{
  "d_model": 224,
  "normalize_top_k": true,
  "balance_bias": true,
  "lr_router": 0.000359,
  "n_head": 7,
  "positions": "rope",
  "rope_base": 10000.0,
  "rope_fraction": 1.0,
  "attn_scale": 0.177,
  "lr": 0.000483,
  "grad_clip": 1.0,
  "warmup_steps": 286,
  "schedule": "wsd",
  "decay_shape": "linear",
  "seq_len": 256
}
Below are experts of layer 8 (counted from 0) of a mixture-of-experts language model. Rows are named router (the router's row for the expert), gate (a neuron's input weights, with its number), up (a neuron's input weights, with its number), down (a neuron's output weights, with its number) and show model dimensions 0-223. Each number is 128 + 24 x the weight over its row's rms, rounded and kept within 0 to 255. Numbers have three digits each.
After each expert's rows: a language model's description of what the expert responds to; "raises" lists some tokens whose logits its average output raises strongly, later layers aside. This comes from a sample of Wikipedia text that the model never trained on.

# expert 34
router:110137164112097078098124124152114125128168150101086071141118156130109143092105145139132126134126128144144127130151111110141126139132112159157147092105157179133136103138149128052151123160106108137100157146125168127099148142081130103115116145153081107095147080136114122151114077060107110110126105152147134146135098126108091159064149130109146134185110072138105091124125105129121116160167158095127116139133123145156126147136146120107129154147144114149153116143120121089153142113109103126123119111155147127101107115147179147108107108119136128117160111141088100107168135107160144137114121162145154118156108122131162120121167148151138140159161134142107116117101166166126112139081
gate1:102098136120129099107143153165121136087136130152109103136137139125153082149138137131151118088085127155128152119125096125079120133115124128130073122166187099115139151173132119098141137150098107169128147111120111150128159079114130113163179143097155101121181117114105105124171101096147140083157145121146123049153095151123150137107145110132114132110134103160125142107137127155148133115124144073130121145130108172125145119116140118089131126150145117113127110142145103117108141086137126158150126145112119088117164137118130146130139070149120119172165118122095110127170094125143153116138144111179193115141140132155082138149162104118121143150078136150140157086142104139120150133139
up1:133182082145126147154103092125154124127151166120155173149088099133117165071098162133158121144148107116124135156129118129162121126108091124119154151136076132125096124078118161185137134132143128138145089143129138143154118153148151124122105118141102154143104144129113148152089101115085131139122143122123112174096137129095125101141096141105159110088144147092112146135137137119142138167139094138124181141145140082117114099094106134127103123127091114129134143113114164116120125144080162084108136149156142113129158125174149105117104171122134141069113124130109137130077139143096147128100151158091082135157119126121166114101092179117122145140159146103110093138138158118113083103129
down1:106156102160156154133110161139167112138107127127128129118092093148115168099111118112165118144150134144100137133072123102130116152107112129080110114118134126113099140123109144149120106110107191124110124133153079130114151155140126105126112153150058163173130150112120147111130129117113115123141183127127100113130115180099134123163127163168132074068102128084132153135114111140119129143092099119155164154124113128130112089091113136142119151121151065160107128087103152138091112132129137112075138124116140096154144140177171158154137143126113101090103154111116108147154128143106129093124119155146130153114121108129118096156129144096133123173127140180121128089114132138146114095170
gate2:098105144141132145112123148127121121118113136145106148141087143160159171125145118135122104127169093132183134134139109151120145093094099133167128116150134145132093102129122161113143138157113165102126162144104157123131133108115131084161117097166114140153115109139162120092131150106119140130143094151135071122111088152133129090105118071160162177116128145128175097113094126171144150121121106110156170089194152159117083126132104134101114132135119114110107075084150091147107101145102113148117131115139150071124099154129092148160096112133104151160132128125113150117110133097121087124110109127129141160121115115120090095128160115094133106150137150109102088128149136139125102152187
up2:113157158076146054101085118131098135139157152134148083139116166114141100179086101139098154157161123117080133152090116112150101109141135095121131180121147099115165095112104116100125116124131148142134155134141171120154092105120121154116127126106139125126138130132110117109118154088085087100083154131123129133155098115122127126155129170146130146112113082115125151133117118139154099134150138130117147143108125172085102116122147095123165192110112110090111166085115122146129145148161138133084128116101147119132139143102146126124135168139147083168158148136145163154145104111105154098084137147117115138113180150130141154096129121172115130102117131118125105114137144084115143089120
down2:107103176139137140101118118164157121099135091123120116126135133147135147119133162135141106111103125098156138196151111135118118149087159117129171143139134135131131102146165118137079142086130119124134124125112111117142137107111102121156061122131120118121131154148144109121161135093096138112118096112164105147146192146160117112145165108074166162124120121113117138146126099163115163108120144117121172104105122119118091167079154077147127093111117108135148088085141106146128102159099162131089109138114153085148146159123135125089106099145141087090181135131140144186103123130136129129136110116106097144132129125142123135103112119107129122128117151124136106142138100041158112173117
gate3:125114119121180140156123101102122160112152087111122133122074176082103094097131137118149117134162149111098132123132117126168115158131111119103103141153089142135107115148124125120123116149127129172129143122151126093123152101124147102128149118110118129110165111167121120153117107105110102123179146160106086093115128156107133113148088202068151081089132163147099143110082136103131130158149158107143140137126138158139119122131116150119117076134113135140098130121109191148124114119113138109117117119123120075133124150174136104159137136108111130150157116125149136128154124123151176138150188155114143156133079164093154132127120138119101116186141138150156102175134152090118108094127
up3:139143106107074099116094128087084126153117111160114097125120117119186133180117113095099143138136128127098123137115129105151097128137142128125110128173145136120159119106154120124150135167142151140151122109128178135198114102112111122088088147136108099119125150099134147092131172159113118093085120129110125106123138137119140131105125162136119145105146138130137115140120158144133164198116125139145184108145164119129113143094132167124111179144112116144106114187121130142112158129146131109138136173192147124166143130143093136103107078118115118094094154108081129121129119138126115117088100108090151131186098105112120135132102099100121173119130108109120130083093129116135131094106
down3:141097110122111113138126091110107128147087118129133121088142094096099155129166122077151192178049148127128113133131144137088156080134126171162074163154133132100122110134131129164153134118093151123139096121151107078116136119137148140141123126146161100126114130142134135136109114126120164154142140068147103165127162115099142138097124096106120114118141119112104121135128129111115109158108136132141122122081166125132148140086138131134109046110105121151109117141145111149133151148107140077135171124100143101119134118130138131131108161116145104131164102106131162152143161158121111090167093122112134123142132152122141114078157125084153147123126156103119114140136076180125111152149
What it handles: Pipes, colons, dashes and slashes between numbers in sports results, standings and stat tables, such as 0 - 4, 1995:, 43 / (0).
raises: "'", "’", " and", " being"

# expert 15
router:108157170102140072102126178162121131154153138125105117133128116113143142129067145155157131131115134141155122132183135102118130074144079149162135045110123121124155148130110142122148160164150135129119191147104150144131110107135090114180155119123097119099150114149093127137120118053135118114131132155138095140103107131071080142104106157155159140137138107112134121108143111123087103159149149135127122133143121163140143105119137124116122122115111097112175113133129128111099135085141144126100093144123146103162115104141137136143085099110159143086144115114120127139136145100155117143096111164126121095162088107135123110099170130164135144170151139145113125110117179130152124129105
gate1:145170132099107118151080139158138128156157110121145130156116121126127103112175151155129097155111144145115154116150129100098116118114110107124115093169127156100185135116157122148147122146152075127103110133085116093128212148140162095128097103092105074134150139126137135119128087152140134120152118132133113135080159153135111128074085099140135112118131071099143155115137137170121175128133166120143107181129128156168139099115144148126118139118157089130133125169122148141152136136136152116134140153146166098106110143141130092102133138140174137163100112106117155081162094120125121141128112109167118100098117145166149109117179135120157142132148101150144116138111088123118154146143
up1:117107115116083137135120134104136130105116151164125162112094171160121196135126150165148134134140113106118151109119152167112122152116112182161131102102135141146112152120160135135142074137132171132140126096154126134130123124127171146128150160139141150150090164092106118101111096142151143100141172136116141146155104098140130161111117152129108163137123118116095092137135157108149097130134151134113138123121115109131119114075096149110143153094118128083147123150156110103115111159144094096160091120152145135099102108136159131115085106114146148086082155103100125077125098079101134177108147153113110174133131101089167157139096131160128160138113152134108088105158131121073112095118
down1:108141085088168114097133130106109165119143154150117145103102110121116112178168111095142124107115152123132133118119116158116133137173133139083162147155146137141111101103170117139121159142127104123116108112171155095156135123117164086099104166141121171138129136104111132123090113209142117114099092135109107188138106145102091102073124136120124113147117112135125104127135070096135158132121114133131106110184151125156146173104100108109105092188105120134140157137137165133156119119146122115098110145159125145156192134153173143099100109113133124123145140137096094097116140130124108158155126154131129142121117120123122122118097089102095142138129110153086132156140145129154168096129
gate2:097139107109106123129137126102132132144130115149115118114112160139103155084106168116126109124119122164126148138132099129146135155101110179134117082148087115142119154104168150155145108176108129094111133144086097113145159147147123116100136210135134113149116132102130114125104112131163104123132140114126127174135115118110148144121110161103159124129137120143096167158136155098108129151072164115085135173117118112158136123069145131111163148119083079100143130127113104108108125155139169151112106164108127100149128135113139124119103147163159096119118163119145141118163163115096129089104171160062112143119142136125140152075116133148100124143128160134167085107131109129113108087081
up2:129137178098185126107131130097119111113175135091131115124161171105125102120109124081137135131096116135114130142143111140166080103089154146161167103101177109149124095118150156155121129111149109151136130156114132096189157117145180127105118131144112146125100114109123142129135111134101108125105142094156124135098148164121168116078167119136145176091147110128140122137182121192092123156112126132117168177167099092175112115157125120111105175106103114175157124146136116101135099115153114120116098133146150116160118136125116098122116147108150122120150157144152102157109105134153114142120099161123131104149120109117099142139129135119156171097144124129114096102159143094149105097145
down2:116194108129087153161080135122130121139111146124136145118139140114131136151113149108145125087132131106104118117120147113117114136119155147126120084116112164118113148119144166132146120161156139150100125103121106137142162093139097092102110122143085154117135098130121150182118159108145085165161135116088113087102114114166147153127098162124096111135115099145125127159070143077106151156112122159123090107146151119127084091107140135094117129114137127144156160147140117114113149079145094191126104131108137128147077097130122137113161139076117114111110156130165116161118122131086119110092151086126118147093105135124144123163154105157156138131105140121143159164191091154150096140113
gate3:072094134109131127164165167148135116142138172159123104150138146133127154098121128118133123130112166155116133148095158123141146156094099151162126126137108135119123150102139135155187072161148119161184133145086098129148100111135130126137157112131083158110100072114130142096144152127128060134115113099139134125100091124150148103086167114129137158115136159144138132076149145130101124135177085145137153093141130130129152103165105156125121122147117193087138142154112120130128127142122179123150110114115131126149111132137109131136135145113114118148107111140134119159127117123133145105136172077093108168130133133128127176160141178112093126122149110114113059144110146147136170107115
up3:197093099101148176129118118140184106034134126079176110119107118120102114120150124105107116157111103143128091116155118144133103090127149096129118143145114140148107111147100144137122145093096135105113111114123115114115125119080124134114130119157105134064150142177148120144136126149092154138118121148111116074117098119143168123083130145102091156115140163093161095090171132132139123134137128116132096137095178109131112116141140133129116149168147112194125119131105171131129112134136138117137134135153130127106159093149093118151129129134106158143128100153107105108118137117148104114108131135089145062145152141152130138126100137119147126127105176137163174101127149125099103114126
down3:143111116131117132146094122113122150153132107201129125121172103156102149124140168119165114115122140152125184124100118173131091126061107136156119078116107128164084135122120140149121125171151075132094130143086156094124123164116109159147124146119058116108163127162110118110137097126107126171134134159139153130116127093169146131077181146150122146163125130102103108149155100157091116115145147100121102130156125120136134127145117108128156122169133101132121144108116140141141135117128177112140098104163134085126158118122163118095152148134076166141126124104119119118142137169170162120082107188127136124141094131111111134169136106099137136149137128108145137158108149144136129129133
What it handles: Numbers, signs and pipes inside sports, election and coordinate tables, plus function words in census prose, such as which, from, for.
raises: " ", " a", " and"

# expert 11
router:112156131128141110135109169175138120118128141126107122113098152168150120121112163145160147124121125208139150124112100112094082104103138135107124117136145115133150128154135145099154154163112101144100141114105170098150169116110140129179134128146107107123147094136113129133075084097123127079129113145155101135109128154126123102090115130137135101110106099141067106101160126140106175146139114109135137163149157148095120144121134119117109151124152140115150126159120134151052117130108150109148147131134109115116150129166120125129119112119171110110129087117082112077136103165155168133108137148150170123109064130147166151104133154100163128134143138164120111118126121190146120118075
gate0:111118100100085134109142153123138114110149089080140137093163178105052088142114148172142111131069124169149168122166150129141136126129122137129173095095175133131135109129112089137100133156101119124125157149109134132116127111146109121141169103131123138137136139138116105106102180129111150149121140098141114166161108141108144130110134125138124161131132120133172152153152125123128111173148130145151127124116123132142107113109111129138104153122165137142138132162152146167140100126129092167151143107091146110097159072158126083150090127117128127145148125137133147116137160084133132096114096110106141142147116114098130058133149150104141093129129123163085126082104075172163114136170
up0:124147135128175121124129093149121125176120173141114145137106106114166121101083132099116173122137113122107129070104114118076127125142123148127100138167124120109160138108111146111156146121127125127105152108190117118081154112142120108121161145129151165161165105140142118106123115123173147112095105160131115131106144132129130143117117129152131126158111107086116157083120108111101128120125142088064085138165118118112121137163130132105109096153079118147161146103102137113184145093146155096108116118150127121130112151079136139115156117152105082116146127097122122155141182153101128153110108153117100113163118163140152149158164124146100162150154115082139152167109160074112121115104
down0:110142115135113162126107130128135111124099123124142117151107124132104176107167110130119201147166134079108147149118118107132152178127072127116160113094146172099170122117048120127141156108123117121112150136126110118124097094115139125105125066125143133115123156136144116156098111092138176130101125118120165133080101114117135128085152113128129184105137185146083159105112071105135150126146115123141115131135114087138087131140121093140124081100129121139092078087085088144152158132126129138132123132146140137117138124166120117136108123086149098128154122076134144107155117121110132126126126115152136128097125162100108146128118124127107121136163119126103093110193143104117106138110
gate1:118099134147150115133102089151122140124132144116096109158117145108148165088109127120139123134155122171094125176133132100126100158159119191108185160158121149124130077157090151126153126157127100105105121119126154122161131121141126111111141085139155137115095136104112145117117159127136168111146133124160128123143146137110139141068165108102115149127134102120096130074095138139132084162129126082142122138114148136115148139146151109149144156119132090127130149069128159140103120124100106115105141139131141124104128130104115117164156148121186120101135071163103104041149125147104122111074121146131115089109112160155147137139143141106122104100153129091136076151151100082137129129109
up1:110108140119099087103128128138129121122103142164105118116135183135146097160137124144150114155093151133112084160157157143120130147094141129100124120174126158133109190170081100118136093144159107126153164125171123137128099103161156131130131160152156146083123178157109120112128178149090119139126104143141108140115131103141156125094156125115116106127116131136133137077123122118110085131172080123128102144192091115123147123147136133143112083126089147119138113117144145122103126121107091131144145094101121185122088106110126122117138134134110146159097089134136119168173090106117155153088104149106070116108113101124127133154146152121125082149134136153128098150187117129135135157126
down1:145118186085153112146120107119112122117157117139138103153135187107109100152115101152129098103082155129129103131186144096177124148114138150133157076113132127096148137140117037129148138122124098131139087114108144123112122145146093116151129134142139158116117129095124105146133110216126127166140115108167120092146102154136143119115119125095188166157144133099108177152111111161135149119129136148154128114118137100115094092103125150084144113136157110114072115140138093129113155133142131104134099157145156104135127126098116167097113136129083134101122149141123152114117125117145172104135115099108086148118138124089147112129115116141096131141124134096119128151121147112125156173156
gate2:127176131130111120123155166122117085126158151152141159112174133151187104115120150153138106149140120171141142111126129129121147098159128092072132117149091088149179146142144142107130170152131088125132135138117147114129136137112134121119075105121144130116139138149151116106127191134113139069067120156108182134103101110114161100147117147150116138109117120139153080102083125212142109120102108109134097148120152186106110150150133112138138172149099174111144120091136152114071107132152110117114159105105123118156112111141105133137146096148141120137147097153123109143152114110173126106124090132122144120104161114168116117113136118127145141094140130155131101105156135117120155127147
up2:117159115147145150178135113119082116128077135128111124120108093096146140125158091125110127113098140119122089129136126117100137118138112143147134170154079159120130119114100110151125125115115182130143138092101073114108134109136077119151156132118163106127155123093157126139167146106146110171119151070115110127119142112178096150126147119164137122164155141128089167142076120101103090118136107101120095134137069091165185117134154144117103142103082159158116150116111137130171156111109110130139111139129144154105129150076126091122096120172133138153148124133120148119120089137145140161158115138101119122145158152146099106098158111111103088164098093110118101129140106110118145153144
down2:127097133154104109117146136099096167162156137108117149116175115138183083115141141172114107153107146160101119133151129107104122089127096144134096149128159116132130146134142166090175104144136134146146115139131168171154149087164121115131107123160137142146154095130127149124115131090146138136129127104154138144140112126130121154106147147161136134092128102155111126141126138151083152110135099136130124127146121152119131141093122064141153136173111140085126169166130118148086150122143114126115121094109128127067083117124118177117110127091169121171136098101097113106091119148144144082153145120157125121140146101130105115156148142139172108088089146107178128161140132177141129170184
What it handles: Commas ending phrases before and, which, with, often after years like 2018, plus adjectives before nouns such as social, written, glass.
raises: " other", " the", " a"

# expert 18
router:064139139093106102091140130129104138129143138121058108114118125154164092127106149117182094109105113164127152160132119110129117144110129161122109087130108153108123141156140160117137171149097129115112151150134140129167140114116158158165133149167093123112175120141093145146121117068116104081147134137153136156085133129075135094092111131116129123098138140139118067143116133129128143190158128109117130140157130134134107130111161102104079135155099140160128106144111151132132100094129160118115106151123129108149146110157185107109115116151130121137147111116126119099146118134154155122094114133135168102184131100179138130154167145131124161163138138163148117082143102141122084110133
gate4:123129163102107139102124173122107111121128136170115147133126143119093126101148104137134125162084130127116090136109150182148152140179145092114134126124134138135116081144154122159103135112109145116151140141102153112122133136148103073130088121128132095123147187181104132151153102146141151125189140148099142137127148158166148115098148078141120127155133116147167120115130154118105102083143128162158090114102112136149114160094148151153144103132099111133143080125113124154143166131136155084107131135125111151162155129114092131141103069161142126149105151110145134130099152142175129100141109118119165140085119158140151067101126106078141131168152157126117164093116107118109130156154
up4:124145113189087116112167087144083109097099127138097109127125121142159115158097136103136142135105106120162127134157122145063099154128138092160155103113097104160120136146119122099145086118144148140090151126127132148145147177114173134145127121182130120131114149140101098130091143102111130129092130108165161125124090144138135128182151089110115122112130151147106145097139112161129115145116173131095120101103120136141143124131147146123112122136124087161116136155124118124103109101118110152150080126157174104153150148096120085127190100116164165125104184148096104150095102123113189126126123131162126134138125127143124114120196133125107114124126134086140136152123151121119152145072
down4:093099170116164148121119160119090096076138132132152115124128122097124090130151099114142094126097187127157100120129121143155130147170108137101143121130162129138144072132118111129160159128141172136156093122162113087159086119156106117070128144124118160132148108102119111109128091093166137113160144122142133103157166142106136093087116143071135091126129103119144146146090133104102164140103133149145130144135100138132093061135101136144118126130126106121104121105109110108190123124152146157113144143119096147158141125151177146143118139113097107128156126104167167119181094154148120127140116139109087142178131135099161121140133129142112144148151142145152103144102117159157097153141
gate5:118114126141109118095147111109092151133154142082101150077176146116115141124114153123137132116133121128072126142171091136087124149147096138198118112171126176144155138171132110157113164145107139098096133101133108174080158134129166135097117102124089166126138128119141142159134115100131122138138125128141136153114152133100144146152146098107121117126110160105123130118101111122119078142143190094149148141120160142163137126150120156134142116106123143154146115117141155136148153129160101170135083158152099132087129103094128135116126104131181152169157132138118180103168156121122115121130166129107160080162109125131098155119179146150130129167110113170146103135137160117110130159136
up5:144124141131109144104123127115172134140148110105101123135134200112075126124090151119138127124149157111108093087143119114124133153108127091159095146153166134162106144165114135124153148120127081111106141109124131139114127129124115136126128111132092128140085085130112165151140097111142150168112095106091151128116151125119082135154175104098165100125147190108149113088130110129105102161130158126166156141120181131132147127137104133114112089157141121205153114132137143145145113107165107138141092149166081132107097123079118141138143090140153174177107149153146124124152139110133139104147168105114143114142096138113086137127143114141137170160123124144151094095126096109093130123099
down5:148172149131049149104093153142128134157141130121125138115097146088146130100135116149157128129138112170160142109071159139136129135112133106128094131123112140129142139173117148091142111066108150181119085144147149133101107130101122120137141085103117142127090145132151155106118089162166156136129126145088149112132120111090135126127173133095095199118143151131116106136100183141139141139142127159145136158180129111143128096152148147128091130093176090114124097136102123114151151157106093145183074123139144137119130143130101152139156115128118142143100135122117132085152133133110082104091135089122133135126135108118152117166129098092116154119120139120164116098119152112147121169146
gate6:108182133124104118116153166122140148140121101131095156113126138102123147099145143159099135158176110171156150156154113126147130089116163123104130106145130133152149072143081138105142149095097100156121129140149175120149203151130127152123133109085144098140148153126134083130146128112156129123145174142128140120075161143124114121145126108149150165151153150154150103136097135149137152134105135135133143128121161119077159147096133124152115165154120129076132114151153159122087096144109127139158156138115138130119122118155135106151079134119134139152113145140143139117080174146114160138124149111153179140086127101112132111126175129145169162088125137161158127159176128158125104177121
up6:082126119097103113106165118102122171102140132131088142107108098118143133127132175105108123119178142168127105162142145159171140156106138121114121085109127170110136118155115137148134138097084133115096139163161103121151152102151153170104125145127080155116134148117110071146134154103127089120142155131176148106087123088126143115126121138118139139170136151149145106145105129153138109165128149130176161117155179128142124142122094108141121169140103139130108124107159148105125086165117152136116109133125121085155138138121198100111113119127096112138121135089149119122113140123097143105063094137150175117096145113156135091132163120155149102180113125156140119155134084125126111149150
down6:135145120122108132096135126184106154140114146139126168205138131158136123136105124125097130153135104125104142141155146134150103149148095122150143125143128164144127100085188147123168129100134145138112074122140151113116131142120159109163109118137133182143128174155147124129113154210108122169133126127045169130121087157130126144157133155117147140151129150104103146140119088114096121110131132160090087140136147131144135224130151108123111083138106134119107095143141125111135147157131116095105129142131138107146103092110106128165144118150136163145094129134125126150128110121128126133105164106144123087127171136105124077141106137113115184115110135115130111127154155123108121128149
What it handles: Sentence-final periods, line breaks after paragraphs or headings, and clause openers like however, when, because, he, she.
raises: "\n", " The", " In", "In", " the", " "

# expert 26
router:127149123108157100097138128182119120134149175103085137137146143148147120113096152122133138102124106131146141125159137134131137115127080149144152071145169149140123152161147128110146161156118126146096171155129165123093124134111110121155143125156115111087126102146128147167088108067097101116116129128141125131083090119105091152073122120154154109141133101082119105121127090119115127177173125086153085129182097153171131106155152109122135159157120148148133127123150140100107110129116127146101123109142180134139137116123148115130092107123151141107171106106094109128162144101156163121101128149147164112183073115157159114119144144184138143166141123135111112104110128145104135123137
gate1:130147100128142103119107156155143166093134134134119164107119149142134149112146100159104107156127122177124132112160138098172109139124097102149118152160133127119155150110130101119149160134125095169150168137095154088152104091121131079127155120117145153150148131156093091121153165110143140120143116110134067112085080166113132117152093120144147116090102087152080134116101117121151111117147138131153126106118118174111123101120091120140138169107132109107129076162119126149101125110151147161130122122106088138130146150139142092128103146155146123097132157118069189137134127113130107157100188087117136103149132120148082164081132166121139168126115138137126090165160136122117139116140
up1:112110133121116134137128086116126114124080135146135072154109102082119137113127126114123174112148118117093107142068131146146128101126131178105124112113115124123146082115124155071114161142138134077112133133131116148120140128120148148131089142132126112112127114094181126142164128146135095134089119119147170170161164110165118155142162132145116079093136111155152114141110138132158171140122125139141136135121121150130126129119134144086106178131158127129114167105154094161143150161114136136125123132144176100139101096103079169117114157079097095148130091119125127072108149121081096131116070136159110100145119094134112073152154068120150104124150147151132114121133141106105135138132
down1:114124139073178096120080116105129182101133115151114104171107101105081129149116138133105139142138122122135123108095123125097154175123119094117146151115185168136108131157120136121157101126134106152117102153117113112150164112093110118126173123126110139107116137152114155093176097117130156074154126160116093148179118152096103125128094135146131130113114138166103134089143060153150181142104089143116143126127122113144153150122119135113127118138137080133138155091081141140115112130122096160123110127145114117145121087136127125126120136173131101132118104124113148106130117164136158144154117139133153114130075121148144132119099133144100123172142104150087115092108190163137104077101
gate2:089154110115105132156114146096103101111136112152119125059109136128137146150115103138122134115142105152127088113126148121143136147123108128123104146151110134089127125113143130111148138137151163148173179134162131135105130103148106133118137090121104087138136139121149138147114153108177150127129120102157117146127203162104132100117094141114147124145114110104133113106122088153123142189146111077147129144143129170087122103105133116153145136146073085160130112145162143172063127108150138129122143104106125162137116144140138170143103164128130094092148106088117089130115114067152086139111111112124091114151158110077131122112139144156153099171125118121155145167166144153169154122123
up2:108124111079135099101105126113159150127137122102117115169093119115117102130171154121131116119143089126157167146152128135150141158137145161111117132151117098148114146076144132135113092130087128134086095155144082124120086109102176154105157130126125157142111129135132115147116146115111122135122162103136109140100117136139147112143123086057102135096121133145119198119118113157147161112120127125139130133187099095146166119126165182106140134135117103089113119183112116098151109115143114106138170133178176153118100078138144129157112106127153151093124148146133113173066103128132112114118148146124112108110114182145115153153123101133098091100125156123102152113104128142101124146101
down2:133159160115137163143120099145120136104129113127079122144095110105112115154171079137177158168129145129134133127150108146100168131172076124133147111132155110121165153091164110126105157143139144111121167118139077159137121094176153122138140115121136141156192140126113112152121112109148143132129065143145136090121160110118149168131108149106131172138172110119126121095112105147117130151123100160110136147178126146110149125128132114155103147133157124110159122149124107173098130090119150105142126128136107094138109118117138135138143086150131122136107144093139091087117127113131140188148181092125092135143140092117092177125127174098122145122132169127162156083161150109120099135112
gate3:096150116168124124140117120120148121148108097131166131131130135089108133149146112127140099114135155127166173123145129131137149079099100157153137110159099091167095141179135149179142149126120131162109147116141118119206129161126124172105111139081111113140172158144124163088130120106132094104130137123154116106117092126141161098082122127108121168117183140139134142206130125112124129144108155143112118173131106122133143135131089153124163143100150152162111150132129097142133123150102118130115115128129153068156151124148118077148092134107112145140135128129146111141107117145095148147107128156141155146129131077161117174128116149173154091169130120139109085087124152143157130101145
up3:157114138104094138139114114122089123122149086093174190145150135099115114131120149136115123147120149160149168121085145170128145104134116097131141109185048087139128139105139112115136147123088138109132135129108156113167128124127126155138109097172115135124153114161096126118135138108141106119138130118084129098107131141111102106085138105083141166108187102106095131132116137166123140164112082109093129121138119138119163130097132114113141120112135132126105122116136126162106081147136106140105132139172133116190125128119094125135124119140167134112119167134151157134127121121128158155129154070118149145130202099127132158110154109169134112073155126160146112133085119116163154159113
down3:156091118141139139157111159129170123122132165148146105118108092124108185138154123139110145114108072135135126110164126135145168095097092107143141074141114090090127148103142105130109191082127134090082198165117111091081133161116100145144144103129155120112121162129129123179101118135107132093161179127134126142122189149125141123117131132158124124140134151158121118131136138156097123140112148141125127154117114125107137165130137157110129131152173131162112135209104125150137103159124140142129129117156153096126098112098120126114173141102119146121152172088153135148165128122142163084131131134124144149113091125106125122099107142103138120116156128117124114101101135083127103150161
What it handles: Line breaks, pipes, numbers and headers inside wiki tables of stats, votes or squads, such as %, MF, Votes, station.
raises: " way", " height", " true", " annual"

# expert 33
router:072128144093084101098142138151104148130169146124095102096093132132157120126111146116189124083115122131143132149131129103114125141099126160118116085151129151077143150167147146111137164132092135113120146130120146151173124102108141117177134139169102126096164111140073132121114109103128130060156138125170096133113100120076128097102113133089137113128129109145161116131120127139118149173133135104131134143159118122148120096127141136121103137169121130190125130133132111102133101107122153122137097164142123112127161117152199085125114136098122133112172095098136111097155130126170137128071083125134148106158127111156138122118171137118101137151142120137101094115095108174161119140133
gate3:120099133130098113171128134112101135110135140123119113149139079128130124103125156137163122116096113126109122109167141130108154171099129104108122071146173161145101110105141117139133170169123077119120183146125134108090131127171118114153129132137134120088143162139095100149091161118144184134190144142150157130092145143131170092134125102145164115127127131130148149090137140104139130127151069099151124114127116120113105143146127078178154116127133134183121136132104154105121097173113144166137141147099127091137162138146105139150082126150117135177151123126147157124118165121102131145120137127122092148141151117138100139143146169090109127119104138137107091134162083144130136176190
up3:057143120131115134122114132139105165137143122155103111123159157140126177130114159129154113125187097156159143120108145138127103104069147124100133126136164091137137162138160079131134159078077119112092150132092154120142114145159150108112083142118119134167074135144137113116129122159126114104124126160106123119139132111140105125132137144112118168126127139104182146117112126124126134121128104120116132158135134164109160125165125098154102137084101131118120102184117127134144091177118180150061173153096148114140126154108156144149103173117125142140144080150122141105182141116150110133104142121134151155098124115139114148098146125130158076133131115143121093123105136081119145129168
down3:124128125131083133097133157130153146128144116151117149154126122139077103120125164133152149089144124116098156147093141159161082092103156126165154142117109129099150125135161112163144110142132111164092100126140105120090095127087134155178120111128087091149118165095137156134113138224112106100141130117128153166120117151161107163124149182128090169164134163121087119126075081137108117099150128107168132148143139132111109156120152143105153105130143122111092140137168137103122139144117096144128129117105121129143098173153113130131127112106154152152120130126110120131120098109143126095175102118140149127156107109117092115170142149103092110153162141097146138128146182137144130140101
gate4:177120103127122134161135104158109160104128120077148100101195113163174112104122063105147109124123130113110124141157132128090112153150139088143174119109127146116118140132087124106144157123103108152123106102167088195124115122120102146175109095154134134142116148125117141149142131107131179136133129129140127115109142138116095141146129088194112138157148157128168097140120128162166128118097105120106108123120107122122064129145166136131089150139155118141128124120129126166132137135089118138160187137124134124174116154125165148121130142161126133137131114105123133156093106144114126146130185113090091126113133120113090098125185124112129160092144137110105152135096115168141155158131
up4:166130128136127177086123146110110111180122144149124143145081120117105081130106125163129165091148118131130160134144108099128102128162137133098084122156115139135087124124100129125174149142101071150145128109139096158126135115084139111137163091115171078128114143169179122137094186121113130127126116115160153136106091122106089119121083148139131162140165099152140144169145143156140146099129111147123124112120086142108145116123184107147074137114153160110142150121103155111107105102083115096127112136095116114135172134086146146109103139116160123139130160117117131111134116131127114155203146110139106156131163091086136126108123110129097142129097126141116103138163119115155148134120
down4:132198159121138123135134131136156157097122152071148077146159112134149122141110169127114146086135138150118108123151114097115147135125135126108102078121109142108123111127189136100127132080109132141129079106134105114135104102097098151140130136105110163112128046124138141156103113112157121190086105133105138149137110134119160097145106136150140150145153135143130151155138101124142080119112141108124077134112123131147133147136122119120134147130129094116117104144142117119125138147112138134127121145143114149184132116132128145133117179113098154119143085125149155147149153178142095125146132131123128086130156140150081156114106123115114150117185119073072137152125072058120141107124
gate5:141127198099111148131118149116133155129110134131125160113103101104129109142109154132158092140155102111106136124155121152126124072089122109151171081143104120134107099136083131132148112153151109165099124104144112192124080122145124100157129137124094112125176101127132138140151097126117130110163078116138121126135104136142128101138123148115128092126156086111100095139173108158119098134122134132081115096119131136140072121164160110107100097168131130094133109131123138121152134134123125110160081084153110152129130126125125158087103125125120108119134104096064102176092101168107142125088151131118122114118126114138145080086099121108121158132097124143128143129122119162075185107116
up5:105151162106155144144098143169125102153139117118138117143161142125129133114127122142147107120131104140120153096168120113175107099134110081159123109118145083158149124109118145144103128128159102138100130157118121103092135171109149135121100083101150142142150090135116152134190128113128142076121137180127076140139139137113133146131124170120110166131128118150144164106128142133098149088089082121131079137150119181123126121105152149126108144157130114092120104128091149126122140158150143155124134115134153073110103115190118141130063120133153129115058156126121127132107101131123128146166105155108141135151135085140093136119113117160146142088138164120115123105158153177083137091093
down5:101113131161116117146122129120120138128185142126173112173149155151130114109118076102100120112095125159126140128094135132127117101171135177154073150126110148103149186109177079108162137117091143077167132115122121121132166087132160129086132109177130163117105151115161112099093143110130133123114168164096155168105109148089116157146149101127146151100109147161131124142129142140147122106125124124150133132110123111154155105095102163127144098122119103142094164184148129137131133132111095131132125159100148111156126093109140162113153108128138176112151152131104123094172135123150129118139116114136111132178133127155102151141134159168110115152132140102118136145127124116185070122133
What it handles: Subject words opening a clause after a full stop, comma or line break, such as he, they, who, However, The.
raises: ",", "\n", " ", " and"